config.yaml
hidden_act: "quick_gelu"
balance_loss: 0.00644
num_attention_heads: 6
qk_norm: true
init_std_o: 0.00541
init_std_down: 0.00271
beta2: 0.99
weight_decay: 0.18
schedule: "wsd"
decay_shape: "sqrt"
final_lr_fraction: 0.1
max_seq_len: 512
Below are experts of layer 4 (counted from 0) of a mixture-of-experts language model. Rows are named router (the router's row for the expert), up (a neuron's input weights, with its number) and show model dimensions 64-127. Each number is 500 + 40 x the weight over its row's rms, rounded and kept within 0 to 999. Numbers have three digits each.
After each expert's rows: "gets" lists some tokens that make up at least twice as much of what it gets as of all text. This comes from a sample of Wikipedia text that the model never trained on. Tokens count by the router's weight.

# expert 42
router:476466433477533534480506453454492504472536403405500519454476451458464510421425470457545450561460458517472493520481499463515495500486537545468455478544511448458571492445530523560529400469500508
up0:436443476520442488456507457494464468529475433571506492469431503528481535509441533475529463511537500514431442531499552494451527496523507439530472510549493499555454494480566485474499447493526540
up1:488481522589547479439548453448538455459504456451434495517505464474500513498490472519415509511515472457482477481506467441513474482518413533467453497475560508432450440493452451495454536543488512
up2:483460512472540428458456468453541437533492471449482489504497449559487548511497432523531456432552512528407529409450473481536545583463455520442517457544467496463546425486550489548488553562468521
up3:465502470465573501522457486476504445442525498485446512457462542494445473520458513516520502454480482549513471430516525454512521527513537572503453525484488470539467448509503510507473568556456522
gets: "a", "um", "us", "y", "is", "ie"

# expert 6
router:469502443455520556500528437427478514455565474422467524469498471457411505429452452479515460558464482550495464522466475432507445480501529549435430495537553435497518511460496496481542480474471508
up0:483483449515476555517532465467467484544490470496458537578491533541468509444490448472539523495460462557478472462398428505494524568491496534540486493495530466506464521407608522494477564539530514
up1:468558517510473431446578478470502467479538415465424518588483579400476501429493529548465509491462538435481525515501476514473476491500553558472458493513541486521531503493544462501520530471563543
up2:556501415509510495512506497499457449476533468453480513410498459417427563492492581488566453577490464517543572482487551446504479504478526468471455485473534470481517477501535396483511506469551469
up3:540517448564475443468463472482477484478540516474465527487493589479506529464507461532499474622478535494505534485476446437499422501527480501473504505581527450389519508460482496481547493482393566
gets: " |\n", ".\n\n", ".\n", "===\n", ")\n", "\"\n"

# expert 37
router:454478477513519533509559429450473503461551453482441539501486473473444476435434415474539445551444518525511490520467476435562451490502533562482431480490531437467548456461542488546541484479458473
up0:451490531491549468443444477418505460524536500495475487478501499408454509425450423499457385534468439497527520553491427432490449518552509517509444502464536463545536445427537541550566502438529497
up1:478545494509572480472498442409483528461497506439483574449495528456457538445467514430480419500453521503477446522494472437507397528520521556476450560523520443456525443445528519483578514466458481
up2:489552475522527514387504473395426481428527485492498528488513496417448494438442540505481459513450491475545523549501456461552474531508556519511455517532553435503504471455485494477567527417517489
up3:507606465537558465435534471423496538538530472483478532564475553436431508478491469516497486455474522521476517479535522531516435481563532583531534549426490493458509510495510497454555487470507457
gets: "21", "22", "14", " D", "3", " c"

# expert 17
router:480492474478510517500501409442464514496578479478432529469450478441428521428435488447543478531472494519508510507472461468495460459506537552444440469544555433495501446460540488509553502441450519
up0:487488513520449526383469474468503464491528458453468439454513497491492429500511517483492470521453481481542483497521498499475439524526503493521479467521527486476484533408515510517597428483502499
up1:479541526528516551498537456496500498488503627509474483526513431490432495513477587469431446460544515543475537468546491476527500556448486542463506498539541501525477537473476448441566532538498520
up2:484446435467404510482513462463538478442533445435513565515533489510482464454518596461424466572435524490468459522528528457565486506568522484534472555515567501525512498430550498484505523453520609
up3:502524474599498500450502426470513471477428481508510464542479477486552466505508502506434505483459514552492513504496541480538447547576496587491493443538538453475508464479542477474584517482546535
gets: "\"", "'", ")", " their", " its", "]"

# expert 57
router:494522436502516503452460444460461515481592464505486580453455453475432507457424520468499439509471457512466515541483551452502480469541486528460474517551524455496531519503487447513542414476483459
up0:495546447449574554517510478498510504535484496492509531488463494517469550511402479520586493538499523493524452505511442498485446489384540464454464466519518501392479489507541533571553478519530501
up1:490536500445490534517539515467431494499505521445480496411451473497472550474521525461614474511502484488497419571529464525467476450482494503502505445502485459490533503492469442461482483426450504
up2:406564516491476458533587496479483441410474483508463471508493555517465430468505486466461440546414552492519543480500543508483471465583480512529493496471571471484535485495499528484528540415457478
up3:542506471532466419494457468487488545559520462405508449429447454425477514447447509492544481530464443518546498535358552490489508484439460557494491553511501489483559464501556502495476510419464562
gets: "el", "al", "ol", "ch", "h", "l"

# expert 22
router:453472449519525506497540439442467518446535491465436559492455490476433478419422436472523463531435522507497507500462505425503445500491524541491438503521503434467506472453486483523506480472441534
up0:500507549489489548485523496470371471502504513487535569508501458446479568427484511533554471525500520509497503503488466503496494488524434540479477565505506468427569458451528502489504525499525486
up1:498442493486529526493539500496437512449455561492468489506403499455480469516475539449487420551488453456477510520584523515488495464448462441384468510538486500527502493423409502516469536477529548
up2:548522516479475524393441482483462550449540428580543469457409439489510511500496579399506510543559532457522500465520573508520492488550457486432511467482502530490476566502489494490524578506484564
up3:551482490492518465505515474437500495588456459496435464481488521422492470499476579545495503509439517416519500573506493427492467507531539515446379586616481493529493530434459495450509460521572454
gets: "19", ".", " |", ").", "18", " x"

# expert 4
router:439486468513521538508555426449480505449544451460446544485477483467444505426432432485529445555453515512513495511473476431557454474496535545472436485506527431450544471442535471553547461475458478
up0:489494487514541498473487449470458468434524497519535570497429522449426499462466486486509448496429488481510468580495541488546473602496481572480459501505554427457559499463551490466515462409466590
up1:540443497499576438479485415467518499445497465454462524484505503411485474470442647522531478549519544433467537573514434475529456508516482536481470492479548468529532504485484451459625523466551526
up2:468442437528526475495493517468488504481464474501493536483494496481448475464412574514444474508482507516479526527437476477448465532485447499537414503515464427478539484472559516522520434430545490
up3:510461481489494542468564503464443464511520451536533566487527547497460525413506489356496490510500543554431510547552468525447436473513509523473468517537542457418532449436584550444515500537459548
gets: " ", " |", "1", "10", "3", "23"

# expert 7
router:464451478525553514438479421436482461448500492420503546524510500360453523445437530507488431515484413460484564476496486455561464515464535563478458506485492453426528481443530465505543487447479485
up0:491554488496594541540609513483424494466501525533457467495426471500463422473415504474487485485529453540439547492404497419551502537502493570512504477515483479481544537392503511491445530509489478
up1:485464502510512536527538485486414459498487509554488543501450498558498510499444523503424540527511473547530480591503492469459464502506511431484495496543507476513511467571474534478557441504430513
up2:415473489485545512544524461431458542432468514570516494470508464484523500465541498438614466546508458518561439488527436495518476478526461505500483593537480520489504466473498492614520463524470547
up3:498513521454446524459559493492502461387532551600493500490495474480490515465442472435503406493481432430457451491489430504463502514547565520514463487581471478492576519447471441539463541499474553
gets: "k", "m", "im", "ab", " each", " J"

# expert 8
router:454482471515514535508551426445475500460549450479439542499484477469447477431433422467535446554448521523508491521469474436556456479501534557480429483492528432468546460457545493544541478478461474
up0:488536478559484534439533502435450469496551504513481533463469451428447447454471504437455477559460494554419582478492434462500436567423525502520430517538547466483512466426524508526530500465497546
up1:449489496501540497464509405432451480431525477459473546481464525420440497441459476485505454546433529476505496505469495460487431556505530524448433542487557456447547479461540520501544453467498517
up2:479546536493508482482456454476506531476572482473458493470443465373475493470482474445560441487485506511510503542481566505559491482491549530429490533462511481447523504479486457512515575388518552
up3:431442465564518492502559475419460527396547515496475583519498451514443462419436520472505463518441504456444460502469402467461470525503506517503421505563552456489517514459576530416527475490500508
gets: " |", ".", "-", "17", "The", " P"

# expert 47
router:495454451546504497501441432448453532522511466434525505514474450482440563422473489460478412526482481545471466496470486470477480530510444497488475568534528456517550435498526433466527538479469497
up0:458514499561500436527469511480487446544517555532487451503435484548433518526516471564493491492515550587488489507446538476554518504533525532490509474429497485546492562473538548462553569619444510
up1:551499586573455472469497431427463501453514524545512586592444494481369565473482548526449485519492493417555477484471417494450444483505499521553496548567517456503594522453534508505506514462486511
up2:466495472550496510438501473454480536485471464502507489424453484512416537472521543543447537535410520438484462534526423518463483468581495532566478493553437454447590495430455521533495514400471505
up3:554492508449477389479469499422493520476568529533519564492533481435461552473515564484458375478490526499494571530457550476506483546522525453483454558534527512470565489536533563504562510497522444
gets: "ar", "al", "as", "iz", "ir", "ad"

# expert 33
router:454482472515515531509553425445475500459545457477438548493486474468447478433433422470531447554452526521508491517464481436553455486505531559477426478489530431469545462457547497544540482479457475
up0:493576509482603568464501483508424506523571551506481462480503520449525403480471547422476459492477460540487506587471509502526467510420504485508478488523536486530506471553543503539527449539506519
up1:492465430558514540473523445453493563514526509493487551485510451447462476458479522525518474502498418449425539523451434504565466483456577544561472481494501416479507509467406548477521465483566581
up2:496550419581533475467483454434472500456592521394486559500513462480446516445499503512495459520480550497476550490476444478517490467450533574538440460543526424443545509486468482467477519498491553
up3:501508504511614530540486465476469559499544542449503529471517558478424477461475545463540473494468507491447501525447509419495476526468494556468468550526516484481519481425462495486498468448457503
gets: "-", ".", " —", ")", " January", "/"

# expert 13
router:457479494488504471465462433430438511477523476465433534488473523457430532425458454509501458512465480457481492505475526442558405507542544548483438508577592437469537455479503444506544489457498541
up0:530539481500552536521495473498552535473521525539505512471465522421494508479468544456418461515487551566487490505516508423504481556465552443483459528546549415506521539469481542516599462509527556
up1:479574477466547496545523441476573545478526506483420520493490553488490402479455526487510493498458474546517469513511422423406487486541502502484469547550505464508501442537445477515484523453442485
up2:435507420481472479490456482483526497449600401451470562431495384510475519450502461395596470532517568457519464447485465438528393517541530453421467446498521529517484461550523454480448509463424518
up3:533539471522487477493500441466552569481525473518529494378517393533470502471488498484512440487510557486479473538505476459554496560548466531487460542489515502512465517513485445445490456544483472
gets: " and", " or", " but", " &", " while", " though"

# expert 24
router:455484476509513530507550426447474500457546451477438546498487481468449485434430419468539444552454520522509491518468481440550454482505532557479426484490526428467545462457547497539541481474459474
up0:466468468496527499467475455487525532467561491516423496557478457502477491482452481504509499586499478502451464561455427420506438476517478522483488507517544446524543538487529449540552453501466456
up1:459523497509556509423521462456486470499519402545446569488501519481471445441421491542540496488498490432482425494429448435473482521499469509496444530564530448467555536506463503493544427499499475
up2:394518477543535531467526456441449408413576571495444491502508469448469466464426538463494486502447515461492471508500518451520460448524535576481437486556529468464547410503511428466503498445487474
up3:490532467514526545495456422471512506456567470453468488456536511466467474464507484487501543460489427528483558522471501480463515455498547527547475580510546440481516495498511501478494480514501482
gets: " |", " H", "16", "20", ".\n\n", "."

# expert 39
router:453485475513517535520551423441470498459543448479436544504485490472449477441435420474527450551450524519508491518468470436544448483499532561479430479497528439463545461463549493528538490479457462
up0:448568472548521462478516472461501406484465519540486481474432509485459459456464529549504535530467476553503487479473405437458483554471528579489488520455530474519503504558494469520480515479453505
up1:490520496460421555523483483493496565489553482487423545535481487505475631495502550483610462507466472470476448503458485502473526519489493508458475544616519480417564493522470461512460504503523441
up2:459577530535492527460550465461528500452522505548480545516476481487478486509483506443500497576522427441523492487452468505478460560540546566480488560542544519426466529442424557540557564507509504
up3:474521458521569462487455472465501485444530501468460564430488515489425495436442512532549489567459466425539464477419528468417418458504516590503453550497476458562592424520517533428502481517496528
gets: "20", " September", " October", "8", " St", " April"

# expert 32
router:452480476517528539504543428443476501466547449475434543487483490469444474438430432462522448552445515515508498521473480447551451472508530567468427485493526427465544454460548489542548473470459475
up0:472484466513499525446492435410446497502490534533464565500465458476453510400445535506519383577471474503461478504474482475496451547472552512458451498534534467490520537437507500484558505486473538
up1:497506488452511539443512494457444467506553501502498541464472526447486491511490589460512464535498471481443493497461488525559518436464509485486485430476516471510501477450454453515469470527512501
up2:518430447523480539492461483491457392428566466492471495454508524490466509503516489478486440542475516565460577545435453400495420414438547534544470427491518495440429463402541525524644464449556481
up3:495489517437440445427421444463494447434502515408390534493463543526460544481474482530502451557428581497487498509510462482495488549568533531450475533463487453504494519524519475441499522559520507
gets: " ", " g", " st", " −", " h", " free"

# expert 50
router:510531504543483438419472431391475477441514540514502560478441463429400520478453545534502497500485522513534494497432523504445442491549574470531392512478541470464530474523524530477522501490450453
up0:511529450603551506514512471471514465476494464462472518460476417484457531486505509481547503499470499536517512568478479493443501466579522564522443482511554447480444522524529529440578493535534520
up1:458536489556489488444533446493465488434523509550458517524441447427492508491458463484506511465460569546519504590526529449396506545502554535530405549551484504506539435509532457472543494507482457
up2:493534459489458477492508504450558497475541472519448440500517543511533501472476526540489514502524448566539408458504508475445445495558537483507471459501571514523511460479435476466508590551505488
up3:532448479465473548482542517488387522513546499475478545525472511426391498461435506552476488515502463515494484567457548497505499519512558514502444470506465479494538512471467505501545416556421478
gets: " as", " well", " than", " was", " only", " used"

# expert 10
router:449485475507499526492444434417472506473552501532447511445466443472419493462451492469526439524486531467515509525472508478510463477477524485421426512517503465449548518491505494486490488468444542
up0:479454429528526457485484463449531457503531452550440583499500534436396466485484494486498422431465494514463528493461545459557422506457532512522480535432477437420469491463516485424520465509501493
up1:492508358545516487506508447480485493512493487519481540482459514466457448504466459533445454501432514533468537512460544457517440501485600530474426485512535488416474484525523471507546433556503523
up2:434514444585450481434492449430463524500540534540443497495479516516452554486495500426451494493507499529521514460441471476501492580537507493467473516464521484417474486473443512564531528470426459
up3:478474481494551538488547485464543523548564507485507509555466527516467428489470463459533504559476513497534482541454449506482461485443493514517538594528479479466526539482432476527517541459481562
gets: " for", " on", " such", " against", " On", " including"